{
  "num_hidden_layers": 11,
  "hidden_size": 256,
  "n_experts": 6,
  "experts_per_token": 1,
  "d_expert": 384,
  "d_shared_expert": 0,
  "hidden_act": "tanh_gelu",
  "moe_layers": [1, 2, 3, 4, 5, 6, 7, 8, 9, 10],
  "router_score": "softmax",
  "normalize_top_k": false,
  "routed_scale": 2.45,
  "balance_loss": 0.00416,
  "balance_bias": false,
  "router_z_loss": 0.001,
  "router_noise": 0.1,
  "init_std_router": 0.0282,
  "lr_router": 0.000496,
  "num_attention_heads": 4,
  "num_key_value_heads": 1,
  "head_dim": 64,
  "vocab_size": 2048,
  "norm": "rmsnorm",
  "norm_place": "pre",
  "norm_eps": 1e-06,
  "positions": "rope",
  "rope_theta": 10000.0,
  "rope_fraction": 1.0,
  "qk_norm": false,
  "attn_scale": 0.125,
  "tie_word_embeddings": false,
  "parallel_block": false,
  "init": "uniform",
  "init_std_qkv": 0.0324,
  "init_std_o": 0.0,
  "init_std_up": 0.0324,
  "init_std_down": 0.0,
  "optimizer": "muon_variant",
  "learning_rate": 0.011,
  "lr_mult_down": 2.0,
  "beta1": 0.93,
  "lr_head": 0.00566,
  "warmup_steps": 200,
  "schedule": "wsd",
  "decay_fraction": 0.917,
  "decay_shape": "linear",
  "final_lr_fraction": 0.0,
  "batch_tokens": 65536,
  "max_seq_len": 256,
  "doc_mask": false,
  "z_loss": 0.0001,
  "train_tokens": 681400000,
  "max_steps": 10398,
  "dataset": "wikipedia_en"
}
Below are experts of layer 4 (counted from 0) of a mixture-of-experts language model. Rows are named router (the router's row for the expert), up (a neuron's input weights, with its number) and show model dimensions 0-255. Each number is 200 + 40 x the weight over its row's rms, rounded and kept within 0 to 999.
Before each expert's rows: "mostly gets" lists some tokens that are sent to it at least half of the time. This comes from a sample of Wikipedia text that the model never trained on.

# expert 0
mostly gets: " (", " st", " (19", " c", ";", " (1"
router,168,215,257,183,203,220,247,248,223,161,199,146,219,231,198,245,184,178,226,148,149,208,223,220,82,162,220,163,149,265,242,143,167,197,208,116,185,123,207,218,238,131,248,189,214,232,206,171,147,156,246,144,124,228,198,135,223,262,160,259,267,162,249,183,183,194,225,212,207,175,196,234,225,183,241,144,155,252,148,162,238,193,305,223,241,186,240,211,181,247,242,218,162,184,205,174,174,176,215,199,170,192,144,172,175,162,154,224,236,234,154,194,175,304,164,255,238,155,61,125,132,201,185,160,170,146,150,224,191,186,152,244,223,136,170,155,214,219,196,177,225,227,235,187,181,219,222,301,256,158,170,187,283,181,169,218,223,206,150,171,193,261,186,125,236,261,196,252,161,152,207,229,185,261,241,193,192,168,164,211,202,167,160,152,243,269,283,159,138,198,173,129,220,189,187,203,186,193,187,204,158,197,203,208,208,181,154,157,264,153,191,238,255,249,133,129,229,247,253,171,244,187,200,166,177,180,229,208,243,233,202,179,207,178,146,182,178,253,241,167,221,242,195,169,169,215,196,184,206,171,122,221,210,173,147,193
up0,211,244,207,106,144,179,198,231,209,159,296,201,130,228,250,261,227,159,220,196,222,218,229,289,180,211,216,199,147,201,260,172,220,238,230,178,190,237,224,219,188,253,185,210,198,177,223,114,138,196,158,184,221,234,173,185,205,203,111,202,261,265,190,243,178,285,192,186,119,225,255,171,139,213,246,213,214,262,188,249,245,194,141,262,160,165,215,210,172,195,264,212,205,226,198,194,223,115,145,284,269,205,182,208,227,159,171,121,172,238,211,173,169,276,269,214,233,214,159,197,160,172,225,189,187,179,297,236,96,172,202,241,303,176,186,191,173,232,225,260,135,166,174,181,125,209,262,224,161,142,285,196,278,279,187,199,149,225,106,186,164,202,190,195,179,161,197,196,218,223,179,192,194,192,184,158,171,214,193,192,177,210,234,259,138,220,242,253,219,179,224,207,219,221,136,249,238,202,128,216,263,205,152,173,144,167,245,193,234,153,178,210,192,181,198,211,146,136,171,230,180,146,183,178,173,247,217,166,220,169,212,179,183,145,150,240,129,169,233,171,158,208,214,188,232,218,201,141,164,155,233,228,160,172,253,172
up1,168,216,180,256,228,127,238,160,196,222,208,247,258,218,212,243,264,274,182,236,215,216,229,202,183,201,175,238,173,283,210,171,163,201,207,256,163,240,206,165,247,202,264,197,152,165,192,165,151,219,214,200,131,166,236,171,205,256,225,204,238,245,231,227,198,141,234,177,217,171,91,185,173,275,193,182,237,197,143,264,146,210,219,266,176,178,233,212,187,248,219,186,227,106,207,222,175,175,190,198,171,145,122,144,159,134,185,182,145,235,294,196,259,228,232,231,253,224,164,200,165,186,223,107,218,236,264,205,92,178,250,198,188,217,177,161,282,218,147,233,228,252,206,150,185,281,155,246,169,104,225,206,165,232,209,130,219,187,258,153,176,207,199,143,218,198,202,216,276,200,187,230,172,226,205,184,241,222,251,214,174,120,238,251,231,222,176,230,219,196,240,170,245,123,222,127,154,199,205,177,187,115,131,138,212,213,202,238,227,230,196,211,151,198,231,243,175,210,238,184,201,209,157,178,287,116,158,184,170,182,181,180,228,266,184,219,243,253,206,179,232,157,205,195,136,145,193,185,125,221,132,185,237,221,146,202
up2,195,180,201,203,184,202,184,223,236,198,191,203,181,188,220,289,193,115,217,158,183,142,187,236,194,214,222,198,185,253,168,233,206,261,157,245,172,233,203,270,193,168,225,189,226,186,228,256,188,164,220,263,224,192,244,133,253,228,128,206,233,248,206,251,226,200,171,197,221,230,138,207,147,181,240,196,140,239,241,135,268,198,189,260,136,245,227,223,190,287,270,259,199,167,141,198,165,174,216,197,239,155,184,161,165,138,165,187,230,163,207,175,205,197,207,260,189,150,159,129,228,220,256,161,236,182,172,177,192,197,132,245,260,230,264,251,219,223,186,186,217,218,185,229,148,172,187,214,127,184,167,119,262,144,228,193,108,252,212,266,188,168,171,99,225,195,199,170,173,228,142,196,186,223,226,212,172,206,125,101,231,171,175,179,211,232,135,199,218,257,181,170,196,161,252,245,215,247,191,262,154,177,178,115,230,131,220,132,239,150,203,221,152,218,206,95,189,232,153,214,233,299,131,243,224,241,241,210,190,165,221,148,231,167,162,175,223,129,264,199,233,176,176,203,173,158,166,268,185,274,208,239,120,214,199,181
up3,249,251,252,254,236,179,199,279,171,281,150,177,205,210,202,237,192,166,206,185,229,245,216,170,161,172,196,210,246,238,201,173,217,248,245,205,169,226,229,252,222,205,181,197,188,175,212,190,164,178,239,180,216,172,163,147,161,213,216,223,187,162,214,186,231,194,256,139,167,233,106,286,268,204,307,218,191,211,172,168,234,156,250,186,261,186,205,207,210,211,210,139,180,202,130,178,221,228,154,187,165,208,198,206,220,143,230,229,196,183,114,182,235,156,275,187,155,146,250,224,250,183,228,145,115,268,180,210,203,222,131,216,185,259,191,212,152,272,218,163,280,175,121,218,217,147,295,231,203,139,139,174,204,189,260,144,190,227,164,167,205,290,161,177,146,216,183,227,131,171,181,221,111,216,236,212,237,191,225,170,185,254,234,144,238,152,171,218,254,230,193,242,172,184,185,217,178,188,159,194,152,193,220,217,221,210,179,226,148,264,157,206,166,98,152,180,189,190,186,236,219,196,237,151,228,251,209,311,164,316,175,173,209,160,166,191,225,216,228,161,227,147,212,132,192,214,213,232,100,160,182,95,204,220,189,207
up4,148,148,194,194,207,144,211,211,189,257,169,178,203,230,162,203,177,190,211,158,266,239,227,200,177,178,204,196,145,184,238,153,192,200,151,177,194,118,268,204,150,201,259,226,226,215,245,231,136,245,208,198,163,260,139,246,166,262,231,189,280,182,271,149,248,199,252,201,173,222,228,268,270,251,258,188,119,230,199,193,177,180,238,228,286,176,255,176,220,170,229,164,267,244,207,119,212,150,166,264,160,282,224,148,275,131,133,224,217,176,190,219,207,153,241,211,202,214,195,176,176,198,205,191,169,205,153,183,170,174,223,201,189,168,122,146,265,209,190,224,198,250,218,208,182,198,231,217,232,124,175,110,214,225,181,190,168,186,193,210,206,204,207,221,148,223,228,305,253,242,150,224,176,198,214,181,226,274,230,182,220,89,228,261,177,223,187,112,134,199,183,155,168,222,210,187,200,188,258,138,77,179,221,175,164,208,158,235,254,187,163,224,195,249,164,251,221,182,210,134,244,184,223,214,263,182,220,218,144,226,287,244,185,179,171,224,169,172,219,130,188,128,226,195,139,189,171,200,191,173,102,168,139,203,213,201
up5,218,264,256,177,165,119,194,161,139,204,217,173,218,199,207,226,227,149,180,182,203,254,183,161,194,144,251,173,218,226,185,205,118,197,178,124,170,204,166,177,197,216,174,304,206,305,202,248,138,216,152,219,274,119,194,171,237,168,172,159,157,192,208,187,189,282,237,178,215,211,274,234,209,255,166,216,178,165,97,271,267,202,257,196,181,218,178,190,249,183,216,255,200,132,242,236,250,240,206,230,244,179,260,124,147,177,147,169,191,188,221,237,238,207,139,211,195,186,192,184,151,228,184,211,179,227,174,189,164,144,172,208,181,131,155,205,210,225,177,134,212,235,176,243,154,124,234,201,207,226,162,155,183,185,228,235,211,200,220,186,188,212,153,215,235,172,231,202,159,156,205,238,192,195,277,267,204,203,226,203,190,155,170,153,150,229,166,255,256,240,257,165,202,211,127,208,238,187,211,152,220,172,212,219,241,239,195,174,130,247,131,249,245,229,220,150,283,207,247,178,271,54,218,180,171,117,236,202,188,172,270,223,254,177,81,174,214,170,209,149,190,204,195,198,171,139,229,207,172,205,165,145,194,206,244,169
up6,227,249,236,239,204,275,228,95,214,163,202,211,191,168,271,167,173,260,188,194,247,280,180,219,163,232,238,209,221,210,250,217,199,144,175,213,191,219,135,175,212,201,151,188,185,132,175,200,167,173,246,134,177,200,209,160,248,207,224,161,179,208,170,219,172,116,192,192,173,176,208,292,199,157,234,176,163,140,168,119,168,173,137,200,189,149,231,189,160,240,238,157,153,281,161,201,168,247,124,176,166,181,224,111,167,229,172,244,228,243,225,225,176,152,231,236,152,207,130,240,106,202,234,210,186,259,251,177,149,143,207,222,252,176,240,177,217,190,182,164,246,195,187,186,100,157,202,246,125,220,235,188,241,184,216,161,262,233,181,176,225,193,184,180,110,183,240,228,234,244,243,188,181,173,201,185,173,104,158,207,129,222,220,238,187,233,243,155,198,155,198,196,159,279,191,251,208,170,222,224,174,153,239,144,249,240,243,210,182,158,190,219,174,187,213,165,218,147,192,173,226,191,132,252,243,115,217,183,268,187,305,247,143,271,159,193,185,162,291,213,193,270,143,165,188,185,152,205,260,200,174,237,198,190,233,179
up7,242,237,239,230,157,273,227,248,193,258,149,162,155,255,122,188,189,188,186,170,224,169,229,245,127,197,197,173,162,158,197,116,199,260,166,221,141,85,150,235,199,200,236,173,124,178,247,206,107,287,240,202,193,228,136,193,209,228,196,130,265,271,219,178,120,254,267,172,222,194,162,200,221,197,241,159,260,270,208,196,176,236,211,263,218,178,209,190,237,217,212,214,179,124,175,236,244,231,256,208,238,245,222,181,214,185,183,165,232,156,208,190,211,231,225,258,200,176,222,211,203,241,155,250,241,159,195,194,288,228,159,230,217,187,175,172,207,208,189,211,136,171,208,155,171,189,254,202,175,187,253,148,205,175,157,255,132,235,240,166,190,149,203,117,196,199,244,182,215,124,239,138,250,184,185,202,224,166,211,185,173,203,193,187,221,188,211,185,165,205,173,162,248,140,184,178,190,219,139,170,170,187,277,301,153,224,214,175,158,204,156,218,165,226,233,194,240,315,179,99,207,214,177,171,206,122,246,147,220,170,109,230,205,114,170,140,134,208,234,179,204,169,230,183,211,233,291,214,143,204,182,201,194,190,226,206

# expert 3
mostly gets: " more", " most", " were", "ular", "ent", "---|---|---|---|"
router,239,243,224,192,186,250,181,243,110,213,195,227,129,207,183,266,111,227,158,222,293,197,170,244,259,187,203,194,221,59,216,199,165,145,216,167,277,193,220,203,257,307,153,254,210,150,224,208,133,168,147,275,178,264,189,223,204,205,185,195,211,205,304,182,176,185,226,154,224,84,219,207,199,192,210,245,192,138,164,196,249,204,181,146,194,225,243,218,216,250,161,229,253,197,215,196,178,198,219,259,188,265,178,203,246,213,275,222,144,235,150,182,206,231,196,225,259,162,247,224,180,249,231,180,185,219,183,190,209,256,200,204,240,126,186,231,218,215,261,194,242,147,274,214,160,251,163,195,219,228,217,184,155,141,145,201,135,192,220,182,203,184,231,270,161,161,207,161,246,180,244,220,182,269,166,238,150,186,248,220,197,134,268,228,189,153,170,180,193,132,124,147,254,257,198,193,251,166,212,178,156,147,227,172,168,192,243,210,239,229,175,216,237,142,121,213,190,142,189,228,191,291,204,217,169,197,183,183,263,178,154,152,106,209,225,241,182,186,194,161,209,183,177,242,189,186,218,145,237,229,177,141,247,211,206,205
up0,173,200,273,230,166,273,181,260,220,222,238,262,172,246,170,246,238,188,246,234,284,241,184,221,216,230,175,200,234,155,165,268,192,206,180,226,152,235,166,183,289,180,220,250,179,196,203,166,128,211,194,213,159,203,182,205,184,239,168,184,216,183,212,165,218,153,154,184,149,126,225,158,175,163,171,242,218,183,172,249,219,231,68,199,181,182,152,196,255,223,218,199,177,200,179,172,133,188,188,223,195,248,131,178,207,205,186,167,134,286,245,210,227,171,175,193,238,183,230,166,194,254,196,263,175,183,246,291,171,261,237,252,195,170,218,278,210,159,226,235,108,145,146,173,201,195,187,192,219,241,196,169,196,191,172,197,136,260,195,282,169,170,215,222,259,215,158,165,211,207,220,242,148,262,238,243,219,251,255,197,214,149,247,183,204,196,117,237,264,137,280,236,240,221,223,211,174,128,180,218,216,189,176,192,268,123,233,149,215,216,252,229,239,266,214,145,138,260,205,149,177,159,262,218,227,254,238,152,221,182,174,173,217,237,218,293,152,219,163,150,149,185,204,193,180,161,152,213,241,139,203,91,260,228,207,226
up1,210,223,250,214,174,182,217,248,100,193,233,232,213,160,188,203,230,250,139,197,236,193,230,228,161,216,166,274,240,170,218,181,205,172,168,257,165,163,206,241,190,172,185,185,191,235,166,203,110,192,212,222,206,294,170,216,120,239,130,287,200,265,176,175,181,247,184,178,227,199,309,131,139,199,213,158,116,200,165,211,175,222,189,185,200,239,243,246,206,244,124,245,231,227,199,160,229,258,286,265,200,217,195,193,256,181,159,240,164,233,184,209,239,179,258,204,157,207,202,227,230,164,208,260,209,218,270,204,146,135,186,166,295,163,248,200,272,153,169,244,244,180,255,172,184,234,162,185,153,181,203,161,198,144,179,173,205,151,203,180,175,243,252,264,203,217,163,208,241,161,219,202,227,173,258,176,228,186,185,199,222,202,166,181,250,233,246,231,255,171,117,186,210,210,223,210,162,157,216,209,248,209,174,234,204,239,180,194,151,217,159,269,293,161,318,233,196,170,203,194,251,242,186,131,235,254,190,175,218,217,227,124,144,262,277,209,191,191,210,255,176,146,247,230,180,80,269,205,238,228,204,144,204,238,218,196
up2,170,217,193,198,261,232,197,230,214,253,281,184,166,177,182,152,239,173,249,257,256,218,170,258,162,158,199,103,224,167,211,234,141,211,243,269,124,174,156,198,142,189,206,246,209,173,129,227,145,149,264,242,139,173,239,207,191,184,219,146,156,224,201,147,242,241,118,181,185,157,194,191,177,129,188,186,211,229,249,201,187,200,219,208,269,162,260,200,209,252,227,131,223,196,182,162,279,211,169,226,187,211,236,184,189,209,189,220,211,178,194,240,226,214,208,229,192,155,174,289,199,185,203,172,131,197,220,182,205,230,204,192,251,152,143,217,182,234,179,138,189,185,170,197,203,193,171,242,188,180,189,170,275,142,246,170,238,246,188,136,185,268,229,275,202,127,224,263,192,154,242,203,219,212,159,221,156,209,192,207,303,155,254,212,213,161,148,121,262,264,122,209,200,157,204,175,201,206,201,241,243,191,211,172,297,237,233,173,130,197,160,155,248,146,235,253,241,108,254,260,176,245,219,188,222,166,187,171,208,243,174,186,122,255,314,196,168,151,111,171,270,187,193,185,185,239,164,218,183,186,203,165,219,279,203,222
up3,287,168,163,262,290,207,195,209,176,164,173,192,176,192,195,173,222,207,235,241,240,173,207,234,122,193,291,239,204,261,200,184,206,188,205,220,248,220,188,213,169,151,186,246,243,149,220,142,243,159,216,210,233,160,196,217,211,201,177,214,192,199,129,225,238,103,177,155,145,204,193,152,158,122,186,219,152,126,261,147,105,233,208,193,225,125,241,193,223,138,182,299,237,219,201,208,170,183,222,261,183,248,156,163,212,170,283,241,177,205,123,259,208,169,237,196,127,189,206,182,245,257,211,127,251,212,189,247,184,204,207,318,128,182,269,186,213,221,180,149,176,157,240,152,197,179,185,236,185,157,234,257,135,169,150,224,214,169,194,214,197,270,253,215,154,180,187,172,176,185,220,210,213,218,226,187,290,165,232,154,206,184,158,211,217,177,255,160,203,198,151,178,186,217,163,175,247,221,159,167,220,156,295,182,210,184,178,174,202,176,258,195,73,107,181,244,179,193,212,130,256,194,157,176,213,173,162,232,155,140,187,250,194,187,207,189,193,221,223,216,257,238,192,269,194,252,193,218,192,183,177,254,295,235,230,177
up4,220,248,158,229,184,220,154,202,125,257,219,251,211,230,252,268,237,109,235,203,263,188,233,174,284,183,205,196,225,150,224,225,165,184,202,220,256,231,115,207,231,244,185,202,185,244,154,215,181,203,216,226,193,201,178,163,208,237,220,223,87,247,206,192,157,223,155,148,253,185,196,242,226,214,137,237,142,160,206,263,180,191,205,266,251,202,256,219,253,177,167,145,145,215,243,229,173,191,247,211,182,232,194,171,193,187,218,219,225,237,211,189,223,161,194,218,221,154,177,147,180,246,187,202,175,163,213,294,195,164,203,254,149,194,270,218,171,190,209,141,161,186,253,170,236,187,149,233,197,193,198,218,202,161,182,228,168,180,168,203,254,159,143,204,167,97,257,170,196,237,308,244,273,281,196,104,126,175,144,226,222,197,174,264,247,219,219,147,186,181,228,167,241,160,188,162,186,185,233,174,185,219,285,234,218,189,202,237,211,199,212,266,193,204,209,235,242,213,243,235,175,222,190,197,215,159,234,215,249,86,212,161,235,237,159,194,205,242,195,101,178,296,178,161,103,131,204,139,182,265,194,140,143,233,267,229
up5,202,202,309,133,223,226,201,211,233,197,159,212,125,218,271,245,234,182,146,198,230,235,152,273,239,222,202,257,188,226,269,148,273,206,217,164,175,156,241,200,145,262,228,253,228,183,176,159,160,213,151,201,270,191,206,148,208,218,215,172,170,226,270,230,122,253,195,232,153,178,157,160,177,82,226,216,259,152,186,227,233,195,166,145,217,209,175,218,183,231,188,258,150,219,211,212,165,214,173,246,127,214,268,233,192,218,231,217,209,231,221,225,218,200,176,212,225,169,184,292,59,227,267,126,172,201,231,187,195,186,233,153,191,180,157,166,269,210,213,178,202,222,162,228,247,225,143,197,234,149,253,217,213,203,166,198,166,259,162,271,171,235,249,138,198,243,186,151,189,270,282,192,247,213,222,173,177,232,233,210,179,266,242,211,214,213,154,131,214,196,201,198,167,201,185,110,211,216,230,167,189,208,213,148,170,167,269,176,203,185,167,161,186,192,270,186,271,196,186,193,162,236,228,132,173,210,227,141,188,136,197,210,202,121,155,245,144,249,193,131,196,194,107,216,197,269,128,197,175,249,224,205,204,227,195,139
up6,220,230,261,215,218,294,215,189,215,203,232,133,165,225,184,211,158,198,232,173,232,234,111,188,158,204,166,229,332,194,193,234,152,147,257,107,206,187,249,215,127,249,205,164,154,212,181,172,155,171,157,201,203,258,154,232,195,195,173,250,226,185,250,170,195,193,240,203,212,212,185,185,156,223,140,149,277,176,175,98,208,226,250,218,220,222,185,266,199,194,187,153,233,185,189,124,256,163,228,260,188,147,185,185,210,184,293,219,97,192,196,203,213,134,140,194,142,142,184,208,205,210,247,194,153,213,212,224,185,198,227,216,234,112,219,129,144,208,300,172,261,215,160,202,198,238,202,252,238,208,183,187,157,185,150,146,143,188,233,227,309,191,212,261,200,198,167,121,198,95,205,177,170,238,189,219,227,189,203,115,229,204,195,208,255,202,194,208,253,201,185,196,258,215,167,92,194,194,193,154,224,212,225,161,214,195,188,253,221,202,146,246,178,196,198,154,240,154,212,130,206,274,160,160,163,245,194,160,251,217,150,182,229,170,158,182,241,126,155,192,210,275,168,243,221,172,245,247,213,226,209,181,197,202,173,153
up7,174,209,225,280,191,171,195,175,180,190,210,229,196,187,189,272,203,258,167,195,185,224,171,207,219,197,212,183,271,140,186,171,196,83,246,219,205,244,227,234,160,238,208,256,213,215,166,190,281,150,196,227,235,256,232,111,203,231,254,104,164,262,229,200,144,196,224,202,239,198,197,212,230,224,157,147,137,118,237,239,171,166,215,201,180,201,248,218,122,225,222,173,286,209,148,171,187,208,177,212,249,232,249,202,201,228,239,229,258,199,172,241,171,217,255,193,164,218,138,261,232,274,210,215,207,144,191,240,231,147,201,243,187,186,260,220,156,146,236,240,194,166,208,198,139,270,215,203,184,232,228,228,177,164,184,196,178,277,224,172,157,211,217,255,251,199,248,190,219,164,258,217,233,158,221,220,204,162,176,193,191,278,200,151,90,255,209,166,189,140,144,184,323,217,233,150,219,189,232,274,240,113,195,167,216,136,267,237,195,210,220,231,191,230,192,226,194,152,176,306,222,219,145,130,215,205,174,141,178,148,303,139,208,163,199,114,158,176,218,201,121,188,200,180,172,186,202,140,191,261,229,186,209,199,225,188

# expert 1
mostly gets: " d", " later", "it", "ized", "er", "ers"
router,185,225,223,306,187,225,207,198,163,231,202,236,197,242,191,197,197,281,175,180,181,187,247,181,154,268,170,204,235,239,184,200,195,187,226,228,185,306,150,209,205,184,242,150,254,190,270,222,194,162,208,212,186,235,229,214,272,199,260,210,225,116,131,202,213,261,151,227,127,184,179,201,204,236,216,286,196,177,253,152,236,159,195,210,259,141,186,271,195,247,192,216,237,259,243,222,211,208,197,227,219,178,152,160,130,196,228,245,179,167,185,167,276,238,159,203,172,207,219,142,260,233,225,232,239,183,246,267,116,184,189,227,252,222,155,199,278,185,193,227,200,210,192,170,217,192,245,215,195,182,139,220,154,187,224,188,157,116,239,224,258,166,153,130,188,115,265,340,222,260,186,188,220,154,170,217,253,182,255,159,157,155,173,202,207,250,184,190,181,197,247,115,138,239,207,180,171,257,197,128,228,260,233,243,278,246,306,202,185,206,248,161,173,186,196,121,226,254,226,221,210,202,217,278,245,208,206,241,154,165,192,226,274,243,221,223,199,198,176,161,134,254,185,242,239,189,172,244,210,210,197,194,147,221,207,210
up0,270,148,222,159,197,223,253,252,150,245,187,190,251,198,130,245,203,218,177,245,248,174,205,217,213,205,175,186,249,217,196,203,230,238,195,229,257,301,154,165,241,229,219,157,196,264,178,203,252,262,234,238,180,259,171,223,280,188,189,326,177,199,190,152,231,198,215,300,233,201,185,199,232,239,150,159,162,175,226,225,213,219,250,171,235,217,146,243,227,194,220,211,212,139,215,241,202,242,189,202,194,184,147,136,296,144,220,252,185,69,213,214,244,178,162,216,259,121,159,236,208,193,172,190,254,201,201,207,157,211,294,219,167,191,199,192,281,152,225,144,104,203,223,145,206,182,180,194,202,181,198,150,237,176,184,223,199,109,250,186,225,112,189,182,161,134,198,192,212,233,135,173,284,188,204,128,153,234,210,203,163,180,235,90,189,167,272,290,175,201,218,164,215,211,148,149,246,224,231,193,175,175,174,170,173,182,215,180,234,188,253,200,261,201,134,233,226,193,272,218,170,153,183,170,224,172,173,220,238,257,229,240,199,225,177,226,229,213,125,183,212,246,166,256,210,143,172,160,163,192,186,234,190,219,156,177
up1,236,242,159,171,174,231,96,255,194,240,244,201,154,283,229,255,135,122,209,272,201,141,204,158,215,210,227,238,280,184,181,173,217,266,165,198,203,237,196,221,165,194,186,185,194,244,163,226,193,307,119,267,130,167,163,227,179,177,210,232,191,195,114,282,180,200,182,258,200,193,215,149,221,199,195,248,174,175,248,255,244,226,257,199,274,167,229,202,186,215,192,223,152,286,203,180,181,152,155,206,209,168,146,244,184,141,171,205,225,184,178,161,171,205,75,155,176,223,146,148,180,202,187,204,193,207,195,187,172,158,199,250,194,141,249,233,237,189,194,154,259,206,152,204,216,171,289,209,293,186,260,299,190,219,152,216,189,215,200,225,260,143,257,272,126,243,293,254,192,178,176,111,190,195,216,217,181,183,203,249,249,209,173,194,196,170,202,226,236,176,159,221,213,179,187,268,180,211,219,168,192,216,140,152,217,297,203,243,195,126,164,176,282,194,202,200,241,181,215,187,235,242,155,232,195,205,223,192,258,231,236,199,143,236,202,186,119,156,267,253,218,223,198,204,176,168,205,167,155,194,155,224,196,199,197,207
up2,166,231,152,271,230,214,147,146,167,224,118,200,155,252,143,238,117,242,231,243,196,167,149,200,106,186,137,275,244,284,209,220,197,222,217,92,180,112,180,277,217,198,207,169,216,183,241,189,290,121,168,210,254,232,187,226,235,109,278,198,205,156,175,160,239,265,232,170,245,188,218,187,199,210,154,262,176,155,240,238,154,165,223,192,160,271,160,250,197,184,195,236,210,190,286,154,186,255,253,166,216,167,154,231,182,190,201,205,177,148,270,186,197,146,216,217,214,156,195,246,250,178,174,214,233,189,173,242,174,184,168,202,262,232,120,172,205,219,188,196,192,301,232,248,209,243,247,207,248,192,180,246,182,127,228,204,172,259,189,267,201,285,216,184,187,151,258,128,170,175,225,192,186,220,203,182,195,199,170,235,147,239,278,163,238,156,225,153,192,181,170,195,243,248,193,194,203,239,229,170,265,241,176,183,212,223,131,210,198,140,210,195,272,207,220,223,275,178,144,249,157,149,217,197,153,178,207,248,145,211,165,179,142,144,185,181,197,225,224,186,224,140,254,162,217,160,185,221,221,180,158,218,168,177,223,234
up3,233,206,242,237,208,252,162,194,152,158,178,200,276,237,140,193,230,211,161,222,196,314,229,253,205,209,217,207,261,260,188,250,153,149,190,224,232,208,211,177,239,198,119,167,228,222,229,217,172,254,184,109,215,247,217,257,265,140,201,237,181,127,242,182,227,237,260,175,225,183,202,167,276,202,148,216,286,190,163,192,217,217,197,240,199,240,133,215,237,165,153,181,199,261,133,108,213,226,189,249,147,177,144,168,205,115,223,200,195,126,221,189,152,224,140,256,209,191,202,190,210,182,160,273,202,236,243,210,172,189,155,238,191,208,213,231,233,118,201,236,225,102,204,207,151,149,218,172,271,236,214,181,128,133,222,208,169,200,246,172,212,274,183,151,121,233,179,205,190,155,191,229,204,212,161,217,286,164,180,164,216,214,213,241,200,212,154,263,179,174,276,183,91,231,188,294,208,196,176,269,222,165,232,275,285,168,220,173,257,155,229,138,185,219,151,180,171,181,281,195,177,172,265,226,167,214,258,267,214,166,171,220,199,234,232,142,183,170,175,240,241,175,214,216,212,188,184,181,182,169,198,164,183,198,165,209
up4,187,281,189,238,180,273,238,218,130,148,216,164,185,198,234,215,212,221,160,187,207,194,245,189,158,184,179,164,227,166,137,195,218,106,224,198,178,153,198,147,199,249,133,199,225,285,223,199,209,168,133,190,187,208,155,222,202,187,207,246,242,199,159,201,136,228,207,70,232,242,155,139,275,237,188,214,233,236,193,296,187,187,182,258,235,192,181,178,254,260,125,182,209,212,213,161,180,263,227,171,171,254,177,118,212,159,197,243,205,84,196,183,205,196,187,193,269,216,211,103,207,129,177,244,205,197,184,258,286,167,211,230,217,234,224,212,150,181,157,204,161,233,175,167,238,230,255,231,161,173,238,231,155,197,197,236,228,170,160,150,167,161,132,166,237,249,184,180,217,224,249,147,124,186,286,187,168,143,195,181,251,260,235,252,234,213,245,274,241,229,217,187,256,209,293,189,153,253,247,220,230,180,181,200,262,151,238,157,201,243,204,139,195,225,177,203,177,311,145,217,209,196,194,154,198,276,186,226,143,214,184,184,188,153,160,193,136,179,178,139,204,174,234,226,187,250,195,216,197,229,147,165,151,231,202,236
up5,210,190,162,195,199,107,161,259,224,242,269,193,195,281,146,180,180,142,203,142,209,177,248,240,158,239,223,279,214,176,187,193,194,185,213,152,224,199,167,209,273,204,229,174,215,232,182,252,201,155,187,251,238,195,276,172,87,201,210,131,245,182,245,193,158,265,186,205,169,247,255,179,195,244,224,202,250,165,218,151,188,156,183,182,194,151,184,218,215,170,155,262,231,245,172,181,268,244,186,140,228,188,162,248,226,135,186,212,152,216,294,194,222,175,204,154,238,239,189,173,179,201,191,229,162,197,183,208,196,164,232,152,217,171,194,216,222,221,164,160,240,223,175,226,215,190,264,246,192,208,297,242,175,160,174,196,264,184,199,202,120,198,119,192,174,164,216,212,262,220,232,183,193,215,184,228,202,266,124,181,163,214,162,226,292,140,204,226,266,231,230,214,171,180,248,200,163,227,239,222,262,208,195,136,222,254,174,183,97,217,217,157,150,136,214,171,147,281,302,130,183,152,186,201,213,152,243,249,286,120,212,130,228,162,176,156,201,204,223,194,121,205,159,239,250,198,199,219,214,193,201,255,114,128,244,198
up6,185,228,201,213,191,211,201,159,205,243,209,145,204,246,260,234,133,260,186,227,254,120,240,181,207,240,184,247,237,164,205,118,181,301,159,192,135,234,251,225,188,225,188,209,167,243,232,255,204,251,167,152,149,92,266,240,184,242,247,231,207,189,210,226,163,211,186,210,200,194,160,202,219,225,233,180,189,198,234,214,239,153,232,160,258,272,192,259,167,141,281,275,238,155,142,198,197,249,187,258,130,188,231,160,277,216,191,222,207,139,167,161,244,178,125,179,200,221,239,200,231,228,204,280,208,138,197,225,235,227,192,172,180,175,189,235,208,149,201,206,208,179,262,162,244,204,215,243,208,168,258,232,181,163,174,186,216,173,190,282,243,153,199,235,233,200,226,301,249,203,270,216,191,160,122,164,251,131,211,186,289,232,175,159,133,256,167,281,149,186,204,176,168,269,184,178,241,142,248,129,220,275,208,153,195,227,229,229,243,219,187,185,255,204,209,192,183,143,131,200,245,252,148,280,189,270,197,256,159,224,151,211,196,201,189,223,181,246,159,171,223,221,228,220,179,248,267,140,185,180,166,187,198,200,208,263
up7,232,205,192,227,167,218,206,219,161,202,167,175,213,196,172,245,204,229,173,257,180,219,226,246,151,269,177,173,182,251,185,181,157,253,243,157,147,319,280,219,299,179,274,146,259,213,146,210,179,165,247,183,172,200,261,197,201,180,204,225,132,144,154,193,273,222,276,171,216,181,224,260,194,190,147,192,228,205,201,200,234,240,179,193,217,180,164,186,166,214,212,208,237,92,216,208,166,152,155,118,212,208,221,111,155,221,226,213,231,151,216,228,245,199,226,248,273,162,215,186,187,228,129,230,204,199,211,200,233,235,171,209,252,238,287,175,226,168,260,190,172,192,203,172,213,183,228,158,281,127,228,177,181,175,236,207,132,210,207,181,196,199,231,250,198,148,152,208,184,145,147,230,204,192,35,169,243,262,162,249,226,227,199,166,122,241,176,228,176,152,241,168,216,130,215,117,194,237,162,175,172,167,241,240,264,165,201,135,158,245,208,213,229,155,159,221,187,218,208,236,196,190,220,294,208,170,204,188,162,154,158,158,241,165,207,167,224,202,229,132,144,161,255,147,290,206,169,195,210,165,184,196,150,236,171,155